From a checkpoint of a small mixture-of-experts model trained on Wikipedia.
Experts: 48 experts in each of 13 layers, 160 SwiGLU neurons an expert, 2 picks a token, a sigmoid router, 24 empty slots to pick.
Training: a variant of Adam for the experts, 1062M tokens.
Below are experts of layer 2 (counted from 0) of a mixture-of-experts language model. Rows are named router (the router's row for the expert), gate (a neuron's input weights, with its number), up (a neuron's input weights, with its number), down (a neuron's output weights, with its number) and show model dimensions 0-255. Each number is 500 + 25 x the weight over its row's rms, rounded and kept within 0 to 999. Numbers have three digits each.
After each expert's rows: a language model's description of what the expert responds to. This comes from a sample of Wikipedia text that the model never trained on.

# expert 14
router:540530498486543517506472491518483517520483431482499517507520478502508515514509516519502508514496551519525505514513494515511482520464464508458483493470489474474544513515482495515478507502522490519540497484489480506476504523533469539464511527521490546510498533469515455497486493556513459519500510476516511529518475472468521489489510525529458504545536489484450510490490465523481468502475525520517493547471520475544501502511493540510504507494473488519544492512440475514539500480481473472509503521481484542507514513486481489437482496483479470568536522495516488513525499513511475501482540504557534500482480508519512571464467484554445544537486460491471520468500516529515470503532516509497492481497528510511527459488508504515519500529527515561525502497526554472490492486496504
gate0:493514511495525507477502502499478496493498509498496517491455506534498495472492512498505511471507504512491510517490492512497509486508482472483496492490499445497502448480539480506506504496440491489489477516470498492520514567542508496516494496498531502510536503474504477492513491474446461521486461469494467499495508497521486491474528503485517502504504511474522507493495480517497497524531487478512493482504505537530491506493489479457510512502465492524472502464468518511478481495517435508496427507500515535486580532563510531514484502515499482489478491484516541503520493502515512562415465507509495495566456480506480573550601498477509531408487532465512488518485517501511493500508428515498527511536505507497532515525511516480493497493494515490497504451487525493498508459501489
up0:498517479483515501497516540513509498514481474481504512508526513477507481529533520492487487493485502467516489501519493471507508483455505524491495498484486507499526513505514493516542489517508510508502517426497492497518452466469479529498505501517473544489451521470422444541470521535488522506545505476505493514521464464519495504491541516514486500534521474485463502546520551506498478475459538557536475488482541476544500484499499510528504520469510473476499502597476521514523519500458464502501474539475500508502538510474518454447517500495491506543519527479512517517520468514521489495507471494528514519478497536516547532449486502522480541562486485504467513479530492517481456488530540487504536516478497516500531489557536521542486499510513492525520512509502522498490470531486495
down0:493489546544486483513498507504457506533510509525483503508520492478486475517488505528495534512481498477507521521456580491468479511516513476514550508464475540496475474486510509486521513499488478501495471489507507506480494479541502519493491519470462520520507503515492502487491506530517495478480490496521514472524474499493522512507497459490512495497525458515508514508525492442495581445527507496512504490523553489521471511488512502490517505508513529510497502490508485514529512495501495500510523488546489524472496464491520493510515485504591501496504435533500478484417494538509508523514516540422497516490497509537514501514504472489478551530489519531488496473491510443493555563525543474494514473520539517480490435506497473474502471503520492504530510497547493541552475506503547
It responds to: Line breaks ending table rows, list items or infobox lines, especially after a closing | and before the next row, heading or bullet.

# expert 29
router:536485488496501451511509510494462501526528537469486517537520497540478503528492505498492467495501522495571500530492484505494527558536553497536576471524490514460505496466508503516483548511518529487522464492499510485495536498547491494506524529513474555495537492517547509493445521520503505513465464484545509465457513527524497487510473478496500488532488508515473538484527490509515509547543494471491467500454511518521490497487521505477459494465479533486478526432492506467499487466541535553480489568513506493498515487516457513525485545539517467494493485483535511503497532505515523470516513459492509504496534488482509468499515512472501528501455512475500504523483517493507500477480460485520494515498483511504486502468548552515502454493527488515526503474510518461518511493471520
gate0:472506480485494531475507480462503499505497507519467486482449475564525475498446520502520509549528501501495495507485523520501505473494490496486532507438553505529595509525519504549512477543502501510501517523462535455495500497482471508504478499535549487523492490483481478452498505505484511480513479458491504498506511510469571484493537525515460484478492470490553534542478538492486538517462488508511521527494506516500484494507478463479517494530521515496489481545439518559530478503479468508477506486479471551478521487477546515518495508476520495499477501508469485504462463503490480496492474507491499469505518477516481500526511513492500486509482497456482457487511522432515519511486491466509551485518494485510496500552518496484496509498508529492464462511523497427535505478490491
up0:490567477501452528496477474527521515514516501536527468448516516522501501486496466501502459470502494453457520491544495474520485479491470533494505494500476501515436492504513525468519484503487480532437516499548521512490503496494483525518473486497509492550456520542498493514515480528500516507479529475525449529513476440528497491481519489495510499487493525512502494427500510507529487493497517517484522473517440483497555504453497505525517496489517490522480515506506496554480482480504487496489523509510488471530527525485473480498480517518495503510490517506523513475547456516511551516510530439490526455486453526550510522492499502506462522503551513505523579528508486534488517497505493507477496504486556517479486458508468485495476514504473526506494500539459480499459452498522507
down0:547523465506462495527517455507496508514494486480514492482524502519485525483500430506475464509438488450474517505503465486548490496470464526497490513500505470501412507480489545472498505500494507484495484482505520491483498510451491504513506480544486484530468496496512488521498478530514488508452524504531542455527513468534521471455520532492487509495478485528500494480492518512510494488505495475524497478498456484507507522499472512506478503508476507526498490461514489507515523464491516532516516512508495479519514528546480502466502542498475460515506516511505504515500499601519503539494511446502498516509509516500445531493509493493512531507470474480547551479519527534499506504512486484449510524484510490498476465526495466469451512493440521524497542470451493541463484505570493
It responds to: Final pieces of surnames and place names, such as -wood, -ley, -ford, -berg, -son, -ville, -ović, often in sports rosters.

# expert 33
router:461505491515511493512504458507550490497512464501505497522477486468485526522518436498474487488495503509499521519525492510502555547537507475474464498497511499507462532473508533474497500507509523525488501514530548433506520512512474496487535500480504484497484489484520483501516497481514454481478442513555545431484539487495494468508489501522515518501505537560511469518461520513527513541525477527506438511502473496465477469480493494479476495480497494475467496490539457456488488521530511523535521483500519476565484513471481500498486505502508487482534496550523469527502459500500492463517505474478536454529532468498495503486524518497470496535486501516519499476509444497482546498498489485489482470511536500503525509491479520496432498507568547493519505506482493497535476498555471
gate0:520498525501478545488501550497477507510417501505444507455488473524523525548469534519503467545485498535492485504455494536514492467496501531516512509503501496528507563547511491511514473476483525465509496471474477502511525523498432507516482530477497523486517501527443478486489502490505495505527516511489497550531524545497502543509460502494484548477536481480542493510526516483445475472511484485511517495547509506516520497506502460485528479517475479526509518527485523523534476525480519502476486515496449550489484500500475462501513452477517476508478469492457503545479473489518537499495539543441471518518507498499512504493490508483533530480481487490478479498505516454541479515492502449512516495537488496517495503491523504450517508478449476496473495511471476465506507470459504
up0:481481501522487506488577462471501492550486537510540537496471496520523541487481548510518471506531485521499493478464482527495503542499495504537529525472520446475519482467502478532486500493489476491481511510504582436502512484529521508491507458517522444441446526469498504473512488501464485483489520486494503523502510487448490514521494475544466524507540488507498512519512473471493490514507493518490462525451523511516501503507480469493508455487521505531492507510495477490512516504528493466488475480517498515506502493488508503526493520531488429485497501481492442501506515478507486500520527501497518510551473482470430538493485531489462488494485537478491516495529496515516496531494513493522497515515499480515488528494499510543467523503518469434455464483538461494452478483510553
down0:509500495493506450493474478504518499495489462513557477515512493524523461479501495515559468495474539525529536477507535526502467515496540488498493504523478503476497487489497528496519428463482485479507467507542514504483487511457531485526485473482473486512480459498519466507516525533504477506467478513464513477508526531466492468503517499505506512515486500487509500478499515485484506493531477539496501498469492454550497495472482505471527498448487470483530554538528498485502505497525492508509478475499519450482473468526544506490450442499500490515521568450509522510512462517551514518514494572518454515492510489536490496496538566535504486513533491492448511493517471542495464501532501478511498545470517538518493490522479501524474521503494496465537498495503480495566463512496493
It responds to: Past participles and main verbs after was, is, to or were, such as used, played, held, released, located, published.

# expert 18
router:549496508515475489504505477518506474495530453511537524519546527488449502492479465471472481528485498473525539515541470500531479482499513509520495527473497475478428468524458518493490497491569529452563485480498477500490474498523511493506477517513484530517490507538498500517483491521519523524522529519477498442501478542513471527478475512529489473534477518510499472515502543518508522513486475472467492485478474459475496517516491529532490510482471547491484478481472505481489502453503481526495547578471501526524531516509499488510516526537459552492502479522482511525498503487472501478503499509511523504482519530503492465502464495488571477484478547493527504517515508516451498500481475479508470444446507547495496518486524534519503505481488538511480507471502526532471496465512530
gate3:464459512494460512487483506505538441534483514515518488498460485527477476486489463529502505508481462518496480511492492547525537460507457513468478532487487486503541487471527513521491474499487505503517473495454496504466519534518481418497537504475529516477504528506504493520520481471477512518467493490472507508526491500493517532532542514496460561497517478474510511489468481536480513512470532506529542548493500515524503507499467488483526482517515465517502476577447501506498496522467508518505475479520465495457477500497488542496521518468508499492559491509501415489481511468546525494481487496530479523510487474479506512489516500507536456526456520527510455493491454482532529476490513477524528514516463487478486463539539482479471489472469529481505487499513500502483515504451493
up3:461498498526465475506503508496536509507536502526494467496513504505492467524473449470531488498501487513474523539527502485513494505504535461476472541561492489517464508489489479529533509499479478486502512488490496481498507535498500501496503490554551487484537510516511505514479455558423501487546514548457461504575506505541524587508465506488486499523546522538531506527468487470491490500514531497502498493481518495461514494541508524506504494490534499471502507540504484502469488520496496508528509513511507461521505512474507500503525488478462531509490476498474507487500466482461516548486483473533498522509503510401564491501520489500515483481515508522498502540514498513497541454492488482514492494501513503432493489509520501537495475503533481484535527493525464503458490500468506
down3:496514516530499491502440501456477492510525521523474484459502465479475517497509518454514535507495501530496483451483501486508503522532515506510538503514506495497453487470507507524490491504487510486522502488515486435506500510477448514522484497517508508500490527505475512515493459486476506473504471494456487487452567457519519497525479506496510544468522491549485584442525491479519534515506505503446523492489493483486509525565505482468476435480527531526472516498497495495474517539529493494515513418514492454503500513510495494503528544461493495464517474532491475494568506502493506541509493503518509523475486550505489543512456491497515484465488494515478517546493443505545506513504481527526469527474478482514516508504521514509493495500472508494513535488476466453505476529485479
It responds to: First names and surnames of people in credits, lists and tables, such as Rudy, Smith, Paul, Watson, Alexis, often after by, a dash or |.

# expert 0
router:489498508500476473509526506500481504501504477535505483489545496526507502478461496476477512520522508471477495459520455496513480470504544522465513476496511514507471518460490523560541516510527526481492533466488462478501465503476545545511474523486502494520465483548457515492517477477524461431509487528437488517478504509500510490528501509549550500476469531509543483535500516452498512493512443461489495495495500505475495502489492485523481498533504518502486490489507488501533503479503521527556541523462501488500501501485534506465485469531466534493459462533489485489464513448535547485532495469470486542504446472476478483520479502516483477487520521510519535480510512509515574499497524525524474490485562522537503553517505517502476486480520478465491508489453493509490488494489464
gate0:423475527492545568441490504475508510530481529472495514463478460514516508502469513509497515538530476540513521527495501559505496499485471490490519530484524486523514514497521502551524492521498498484514514469479475453510546503505477505446517494476534510482483515473513528454511551514448499501506464527504485495499475496435509541515507506495497506491515486497486570512489516482466503503493481513511494513548508527537514481495522467488492501514541460506498512492466516528518454525494519508507471478505451507481503449523499538493545459486540489483511474504444497518501489531493549469490498536501490494514493438517501522470519488507520490480496464499491464502463494451525478493483527487504513486524483507509498472540508463450488513457483508493473463485470477467504519474477514
up0:464472553504509470482507494475513502535488518530502516519480506546503504516501505469465512522459516499519514501543474521495501497473529513501492506493515462513490510467486490541540501535479502444514539486511493504496510512468518511508525503523503456415472457476477529488512466477477500527502518504479430485455480472474489543510521547519516445512487513527504523506509507491500508479490473506513529514504508540509501525425515469525481546488514486519491495478498501490479489543493461547511521523467506476535479450516531536508520487504501533483519510493489482521515485497524537500545469508478535529482427493518490522487526515515518486483540498519467467515518473465486452521566525514461471508490485536491520492476504497548474522507456494506528501458503473505535492482517514
down0:526510471528484525512486525495509541485492493494532478478483473439527561492534490525489532480503482505479501536458504512515534524533539516497519479514495478546434526561514495505501526535518483513479502516500463483482504543507495469488506499556522466486487512514477501496538484520482559499523493504481517444523476469506489528494493518505549498467537477486499498492496502501426510554537481485541536520524546499501539489516488531486494481500491498502515520483486529504524472497501487522492474474507521495500502532487506469485503498493497496488480470474484478509488481465508469556494506438518466524451510452496495536490492531470500554506482480515533479502428437515524517472457501516528531519491471464532534508498499511498506486504497506535521496521521479464470470498484495
It responds to: Month names in dates, given names and titles before surnames, and currency signs before amounts, such as May, John, Mr, £.

# expert 13
router:488516480536482478510553487498526483508504489533502504521542486468474492497525496471500492515472510466526511534541456521512474506530502532564476470488495522479448499478451500479475544497545550468532510468520501538490498492534516501519549539489469529505501513512487513509485497475557493502496517522515501447480508496561492500476495512498535509511475524487495490510515537519513504448529503486486443501509479490441461524516503541508527478444493535507493500471519494472477510445471519512512501495496516502475497499531478473518468537515527532478483493532494528496488494482492502512498465483483560522492535529479491464533460475505544455483476498504542528475492528519478503477485490486469465478455494511492514500491439529474533486459505487522492497488494545528472491527487467
gate0:473514521471534544457519498502464493511486500528474480480454487547532507459483516538500506513524503530469525520477520546477507454454470476459546537497509496504523517535536496552525475515455497504494498486504533469477539505461453503482481427507554490500493522495484495471520536486471497493487484484484507501534470493495518517526494507463514504494509491471485545530461508476475541520435458515494521519521499480511516440503503479493495509495491500503474503553489527558513481525494508484451485507486493513494558502485517525489470475478497488540522504506463505542496476531494512495495549547492477490519490463499500535469516514497481514492492471460455471495487486455507506536493515469551510493535481499517524493528512502506477547506481516501482487532503472477509529481485531
up0:480482521516516452476478501528505530478463547456546501491489519514497515513458521480451468462483537475491471519505497487552492452518452494457460485488478484467521497535526446476523548515494524547456503489517497535511487447514483472516513491515486524487523490478534492490494469523510530495480519459499545478503525500479546496548495456502481521494487538521499446473508529505509468464512473518479496552485487493528479503480489495534543526471505500482535485472491487494526518478462518485489507494435527493529504519529529514488520480522507498564495518540509545486514501520498485533500485503487529521497443482481475481506500487522487505546486493473498478465475473518465480515517516490490488504497496494513471497553513497528519511518526479519536547494498538473463483465511518
down0:478504504523505510493493503442494488490481453521544525496522513481506461503476440535498494483455577518516520505524469482552563489490454528470445507515496474547476506498493488463484510489544499499506562488464464570474520502474511512508493487531505495502493485539510511497492464504524482472491501529478483497466501505509469467487509495520516495521456485448526479512461514520450487557473486479494465475495498543518539510509498481482500519500487496508517511499488458507517509501536476484489488544545482519485512523472448469462500513485511505499523464481509481482546553471469478499492506503489505551490493513524518511521494496537530498476478464526532507530489498512512466531443521482493455451491486494489495503524517499523504499479440493469496522511507481486469476505511503
It responds to: Single consonants and short letter pieces starting a split word, often in foreign, transliterated or chess text, such as f, p, ph, fer.

# expert 9
router:533481487545523524518516525480516489488524522485494466488467468511511484510524488499458474477480479487503557524495495505500508508499483471491514482491502557510469526456477476568502452467490499489493513558509507534503482498494476496505468517517548525478495513489436512480486489425506486468458514495527487499484507517514517491520521536525490477459506498510557508525513562494511508504518535500506559495533533506468510476549504486492455479538546487504546445501519463477463497512506537519555492524491491532502488496488493495496510488478495449554508478474478497484506500497458518505475518542459475520470490488450489501503512492480537506536491488493527495516480488521468506484534513538496459498491497530527471501477502448489491488502542483543500496516512495472515495473446480
gate0:451499502466477533453500460491504498526484460560459519486501486505541503461485497506504485523499473526476488508496504515477486456478491469477493525479535470508528517559530515528537494491463479464506519462443496472461525522495460511455483508530512492511486509519469495480522529518501520508522484520489511527533512499542569513492519513484492535512522511497526513516471515485505548550446441473521478464502521514505506507497502467472501510533484496497501540543488508512521459503469510491506489494494455532480516494516508517462498482477503537500464505491476498527487483504500473507486498539507465484498485486474478491488473502514511537495446478488445446507506504451545534533487525477527554484536486489508484489517553488471491567521498508491494514526497448497531506474494505
up0:445522496514554497493549499502528527504529495510482561513517479536450514494487523503509521517521466500499504503498518512540383482512485480448482492477498525529482513500491491509540488504507522515497498473453503507482479513488478468482476511514477516487510487516484500514483467507507533497533484546465511523500518445566505498477562547506505470536491504496501499519487495488515522516452490472542516449538538490478494437503475454506520514530541574489500491502493492506477492514556459478505532514494491497472472493520455477496453499522496476511486486495479527482542524445480476524509515502502495486503465503497504485525516517484506502504498497481522494483500546507432522502491466508491483473490526520463478497487530496499462487505499503484516496508470470502518504508466520
down0:474516498490487500510477512545513486440471527516505527482573481477455517502486516558512485508523503519504513464502513582510476498487554466507439448492482497511488517527484511518494497480502530501501471501488543514490521500483471517480480511479495493503509522520537470551528508502477482487530459517507501518518540512522419495469461474531500553536473527538513503521494488474480495453492467514438486478490496477523505490522494504549483492469475470526511507476492512524506510487540506487461495468567499464468510474496498465512514465517515516497481488487522515569465517492509480487500517483507496470513491555503525532503493504487470527511512508495488494515485483532501485489496506543533501466482492501543516498530495527522528519521492488464496530492553464510509544499522502
It responds to: Mostly " of" after nouns like town or part, plus scattered pieces in census tables, sports seasons and coordinates, such as 0.4%, movement.

# expert 41
router:513499494477483496515489521533511471485520527498539477501499508498549486488511512535535470514501515481475468470484508474516520501520480494517516511494462474482498515488540473487513531516530467479513522455526451512481487510470530522500484476467506518468495458478510513486454475518517540470492492486438512577504542489480497552466521484511530543508523495526511506492497441411475498512486510461511500497505523486496491502498521522484535465513540484515539506499487468563502500555465478494507478491496467527532477492511494472502528519522501508492506509468456486524501516504536537527494522506501492505494489474497529509488492476566499457571495487529497505473523498562494485522507510475505531514488492502450474569483515507497527513463497507482510489463519477493519460494522455
gate0:472505504492529541453518539481474499541474466538466513454501489505503521471519518527496546527507464509500510524480496519498504472463485486480548493472525439510530522521502501501507470510499487514533537518505492460465520526489447522440476490520512448528495536508514452503517528523468513470506472515527485487538533512503519534494495499469499532458523470473487578501486514489512538498503487517464510509500525504520533495498525451466471519509494456485463475548457510524520510528497525506497488480529493506497522515460532517471518483496534478492496481503485466513452417498524517508493484525471480504484450466520496540492532539481454492482480495486469493485478495456504507539497489485498527514514508455518518506499543493516502522504482500501443469507500482489493502465491515
up0:475510505485498464534482511512528442486522491491497536501500549486493452505524514482497515480509536498501489504474479473543482478511493508479519499522565505454470463480538508502494519489493483494493571486529465520481431506505495517498536511509500502494505520536536513551489502528526542506486530534492505442516503503504502488508490482479499467471499491536511485499484474521519491460497493517506499468519498499481489472507453485460503515488502473579491485509537493482481518560503497481489515451496511487510490525516472531458478520488466488512496514471502553488494531482515498506493483507486518553507455574512498492528477467495499483520531555494487528459496530512481514480460465498451506492478544443504546489507493482545507542526505495492499455508526465495490497550513521
down0:498488462484539498462520481472484513492493536465488527532502448473501518539524507519516540463502504524508506476470460537477509515526518466515517460523483470530466530479522454520475481492506476535504499496505471489499473516463515444527501512448474529517480485509516491468492517486484478494515510484493516509503507500483497505464509518450508506497482503477498526528502447496500507494505456485531488504490506489491516507501539487481481468529510513510502546506443454530499459523505531540478486450505520561479511508495526543512557496518484505536556497463486473531474499546529491448498533541512464488480540509526458524504512519507494499511466481465504496490454511488502492460458499497533489552533474513509503489527506478506458512484527516525495486463504516463461430505469472
It responds to: Word-start pieces like pro, com, pre, pla, plus abstract nouns after his or the in narrative prose, such as death, life, neutrality.

# expert 4
router:520523504499521469488496483505482531472506492513514482514520470533501501475495480524499502545551511497457482508499474496515512500535529466507498474510535467469485539491495498458550507500506507548499522516472521479471472539506514543513449479505525482576480472483496465511523511446504504550488453484484495446491487475517507493508484500488490478526480534469576505515505501509491477533497453511550476492498505550513490508485488500474476479531518499508484523506493518490500504485529500483474491462462497553509470465490530501511498516557480520491520503521507496527506510524522485466522458501500499507532469527480503508487538519503537473470454478496552473496470520515513514478488521492522495484505474470525430503485472566504459516501433487488469478526520488540487510458542487
gate0:511525490530548512433462502493464508492496491500508522509520491512550500464506483517500508543544498504510485493504493494508498517513517469496524494502507490478516472502500511479549514436483505497501516495457516491529489567478491510487492497505504511543479477483510465504528541416483472511514442478509533480489499492519504553509489514501499501507500522505483506515520493508504504509511453511508480443481515575496502526518503459446497494545508489513490553487469506511502448491516517506439492509492513483523521490480526585486535500507501504516504501467488510508502473515505505489568493496511497512533477476506518498518530480467505499501448504504497454504471521502549496494461470499484556496520457494478518500506491504485474483510498480510513503595501439515488525467485487
up0:499519496527550518433476499494507509503483495515504533514520490528543510533508496526485500512563507510503480497503496503503504513518503454495524504511502518508506473501500478473551513459476523529500496506462514479514490536497478505497500492503523504534496491499505471506532545400496465514508434479510540445479503489517487518548476504496489492509498521489503503521523468505501496508511476524509475481485514548463497534501502456471472514507487499493500525437501526496490428475510496492451503514494508478501531497473496564498516495505503491558495494485484497507509499511477497468557494495497506500523494468504510477541519487424502497426473529487493450505490490494526497494470463498486556489527474513482519513502475517493462485521512489518498488577509445551490535475479489
down0:456508533554484470477466484497515479493477462514510532535481505478527485525500481477509516463493534509513473490528523518475449501543493439521482451487508489497501427519515493459520473528519528518524498492531497524503508499503481465520485480486488504523479478493505496480478489503493487499472520523484525496524516503459482482489463505442508489515536518533515484485505506527469487479523514501484474489502491490523500469475478520475502484525501467504519482454501412486483504490501475522513500471503504457500482507504544510524506462495504501483506490519501493520475549538511477517523464491484510460507495516554517524445477514516426531499496538539548500484498476404500519525492514478486493500521552520463484472515482474473506445491516485528480495477541481491509469509538523
It responds to: Line breaks ending a paragraph or an infobox or credits list item, plus nouns like risk, setting, environment, Location.

# expert 43
router:538504504544523479481463506504490530508529515494528525494513554532474527503494501476489450488452506488574489545541505471504495540518518525493523531486494531525497523496509498543487499486548495515533482515498504521523502496529475522471540528497510527495474526477462458496480507493528524544503456503537495483510504527543515482488502493500461478508502508524452501546526523519491477526534500526495507490499474496513489522509505525532561543477473507498455485465498485488518526481519487520485483556485521465534493506540466496512484502523490533500495521500518512536491519500479507526525500523498538518493572466480478457506533516473497549469488481501487529528521530491533480502496502473495476486496482500558561464461526504505506485521517504561465497535529540513549517483516504
gate0:485505495487485546459503479477484485513473497519473485478474448522531507500451517551541530528533469536485514529455521498458515494497469485504533529494528471504488530559492481525503481504486485489470529477460524465462510528492458485474467484569507473512509492510507491471549522487443520503519466474481504521505496489489504539472514508455498533507519481485516545500471477499490522551511502489505524502507537515523523501508530489469482516524494490482456506548458533544522481524506528520511456489528469526492520488510508512481499475443523482473495490494494484520480444492534530472447496496512503493537476466475516511470528535490500483495493504470488472489487514484519492533498520455542537491548492490493500493534517489472487535484483534510462489473496452478508532467459502
up0:503509513436471515523517490520504506513499488498470517503481496488499476489546480519529531522497496519482472439478458519515506471486502475501486458495506515506507474481512516530534497514511493511524495484516501492486534530468484540499491480406549474491541494492473500489496534501481427479515550509514547518511505499474518497558478496505490515473497491483510524496488510483520495480463448482516476559525474495504477485526488480509499492513525516503515503498493502530509482514473499453448500463492489509503470505475517536502506459520479488502515505491478490516482567499494496546522518510501438444514468486565496535476525491558517503517455493502471465499501468454499530481510477482504493515503479483527457482500483449517510526490497481486520433532496547468466531493481521
down0:521449488488471487547512528521472515489497547493516499505494511495462481494518499513455523437507504466527491502487522512511516540528495543504475506498515495486499473499476500407500519509514522495492519485485455517524460481547554492516506486529498496492525484563535540519478463523550532493529482533505495524489498532499466509508514449468509490513488497513510465470504475492512431538500512506501492503502519472499497482488497507538522516478483511596518484489540493483469553522500518484496510514507521507502481471477523502496552471493522507500526517495478513507512526520496499505498501520519522537513499503469509459571486494477515478500569524557473497493513484501442474481490513502513490475499509504491537517500498520491491471506516478529511548452512519542467473517521502
It responds to: Capitalized words opening song titles, names or list items after quotes, pipes or dashes, such as Blue, More, Family, Castle.

# expert 40
router:447462523502514501491471495496489534527468508476504494493516480480454470536496513501491449521505505505474479535469469508520521473540523514518453505462508463498457512483489513514512540502503502476500476520505513483586513487481542459514518528513490544524491520488515490531488503450510513464491516487556504467487484467471402512479451502519447450490441508489488492553514522526529538494495502497502498478479510491519483504514474544519472539500508456500512488524471517498514500475499491521561492494529505527484453541483520499520497516490478519501506507527490518489471512470507502486507483501528531519518508521514490474475482475539484470506514525514515503502518523533520493492479477520517487470444500533481535459496485516512467537422519474500498489523503516508509518513466514
gate26:464514516505527520498485515501449466508480496518508492529469461483530495491487545473574528506490473530532524519477543470486547488492466481525539483518495452516529532543496469489499508514459463511515531481505492480481481478474465510487473489493522464468522468518461485527563506535501488486487506521504510531464476471504526485489498434494523549537498509492515555485506495498474510527511493478486465514526499486504491507515515482493513488514494480483431491503469515486492487501497513543457497508515434501513571513535523498545534458472535500510491477476482463494502470506489534483524487534528479482493517468496531497471509534485516514508483460441484470472444495482534507514502500468511523487525478481481464532516490522480525506532509514525500513506512462499478462495523493
up26:545534496448508490496480475508517487509501481497506562483450541477485491480508487487487497470561505514499479503529492534509535496510514477440525496498466534512502521483505547477469473487520500513501472511500515522495511492522503490514490499465479484460482504516544521508482509498442469514472479469501525487508501476512513488509492548529494488541489444508440513486478518499509520458536495520486496498471569505504518451540490483522501531478448508496524572514518494515547520488522487535501493499477516466499497500547461507455487501505463495479491492501530534492518505476487476498521513498475527535500472518519526492513493474480463513509506490533496506495523518488479503516490491485550468483496415478518537484509490437507513419482508524487540483467520485499489541525477515
down26:488480473533510511534473489494491486498492486525490461487500519508490487491481509483459494485487509514518498507481512473499493488480520471525470483471502475489465514538543498499448525460495510508495544514487511571514498473478501451483478460507509524520487478535506474520484487511474519542489511467471492522478508497548495498473471526504461502454502487482469436504522506532541495442499517542527472515471501502509462474508522482499460544482449477520525536520507466524482473480547488557489453480504527480491491457504501487494479495508489473501486521492497515506555497506471526462510496485532471527524488474519469501462524469507500522538511548505532527505482476497553460556522457529532482475441502505503509449495475475510475487462474512522468460503507505532507459471487496
It responds to: Prepositions after a noun, starting its complement, mostly of, also for, with, about, against, among, as in part of.

# expert 20
router:501489546517457538506532486488520472526487498468487531492476505521458504524504484524433506477509485494510533500523464517512491502518490495553501524441505536547520486489488502548465506530495530451449506499500515504511532459522471483513532477516487509455533507522460539460490496499451485466496550510523490510490489542497479546479492484491529495455479489542550477466478533515522567501501513479470477522510468502472480544531495479521486523503494517514476491499547526498482452478463520533511490504519527453493534540502475469511504519485491511474461481510480485493509494484502516536469501478505512501503571467520493481482490522459517466488535558496465509532543503510486484472472475505515491488503520516462532499528513479485487496473527487485495469508503476489501504525457482
gate0:489514500462499532505483494463500515512479462531510498491487522521514503520480526517503511503506479506504502508497510539500537510476495489477562546521456521493520543558482511549513474474479464472473512490486491457490509487515475470497539484495511474519516517522492478486459514482490508487540519475475558455507487484550497530519505507480518487496522502504526544506483489483484504509519466515513521495524499571496510449515513476480503500503532507411497472507518498514534508466472486498503512511500516525495522471543531486470463496480476498475492457504522466458482523503472511522510476506457458498522461494469552548496510481488484550501538500469511464409502526495503508485465516467477507492535473467479513507477526495550487471520553502510459513529521473504503484532482494
up0:513506494504557506524482464480515475497508498511509512510496516515502489524521499503502488474497485477501511474516496535506537534498503472479521485514456551482460531527495505491549440466486501465494535500482468485440533500500492475518536469512476511510532544475488526506469513477491556486496506466503491470506483484517515490522562518483520464459522486514465517497475506482501500507511440540504487483500521565464496487516508515475505547497542491396526455486514499501491528492476506478491552500499524510516483478547486543481468523472472513475522478506488516463504469501475500438496519495490502522552466530483508527496500479495493542524524503491475512479540510509505545487458522518453517518507478499498503501503490509531439482517545495509465498532514476507493493525459508
down0:499487464496498503511531526508494523487460512485477490472505528481495496489515483480455536526551521459474514500493541509513513474506490532491530536494469498465477524488514485534564524495491481470492509485482503514517465509504536496496502486540463505502516496533491521519529475474513502551489513493523496527480514487527516521512498509438591517501519452481465491471559514525500457510533498515483494523485551484496508518476518477492524500485499517512490534489496540530485464539482462500515495532495522488507469467472484518511556492479478505481516496496480493476534467491508492406507480487507518541454460500524526526479515486487526493461536517547493490518522481453500486493529512522490479488526491500472514480475469529491534495521474498492523518436538466518470503553462486
It responds to: Line breaks right after section headings, list items and table rows, such as after == Soundtrack == or a list entry.

# expert 34
router:462538491474473514506522497500491525476480528479467505484493521506540503504513482530503523483555488494461503473489518492509497489470469523497510565542490496489474482536505526487550472532470500476471538476473450502508479483452523461496471459515486471497505528527504499502511509513517533508544532480527491518520516466514529508480485508449551506430561486490461502493488507467519499538485502503506499456462566485494498513505502466482526488544522528482486520499517554538508480521463492476495503485492522474490491494504485513506523535476491487500550491504456492466520482525485459451497487482488479514479491509507561488493479442493543500515545510522480517508518505497509473522490545507468532535509486486464528492518500510516471498533460518503530516480501434539477507514472485
gate0:460472495471527486478502516534496499563477490531517555468440482489517501507488510515520478523516497512503530536512490492480528476477517489507479483495492460521501531471518533487482438557476491508497518532499512498499601510484502512483498496490516493518486505474502499503507524509484522504538489489545489501502500552508508531514453500475498517507483442523486501491508491489452483494521476529477492494484485523489507511484549528510541515500545458491474456522476525506501510490509474513537484503531526505518455453483504501509526494492556497486512517499529431441475507482570519474480511508494478511534493499487503500523495507519462510505507509534469510475488466466592476481490511471493488516522466449518505452515499500475501484533489529479468499549497478507507505515491498
up0:507486477490472460516452528540492510556478534536512550481488507496476522503511530523488506506517495498520519552503487449494496538539491501493498481489526489511497528453499547435493504510501490511496486552490536483494499496449494519488488524518472497500481483527510532505460462486521543536503500468522470492470507546496493493499487485480516528500494492528529497471518481503494470490528504509525490485506462541454514543450497505521532492484510474492482413478506463461495517471558446506506510516475507486504500449476477496480471494509498504501529536492513478507491525504510510453532521482482466509492521489465445450509509509489458518534520517498449524507511511504543511467484421503508484493507494478460539501487519509498507470542483503451479504534500529506490492508466475
down0:511494484447519463549481518499469499495495504472483501496476544478481499499487468458504530480522494497526500528534516415490511547511485517506495510494488455480457438550470501510490505509487500464530517509497486522487557512514540453509474491557507513511507522497485523524467459492501516517511511523529519470506504514505516505448468505488500505474529449514446513468502545523471526498458505484452485471466536496509506491501488484499478504511509500449500469464542535471500510514483509502547468512513491518508455488478471527502502503494490476520532505494480500479506499506535487456502522508535482478470514511433548507494490443512515515480556511531503494492502477521534474526530533533480461531497492501509479468487432512501500492540518478495524491524491490550475499499506505
It responds to: Pipe separators between cells in wiki tables (election, squad, track listings), including after header dash lines, plus semicolons and colons.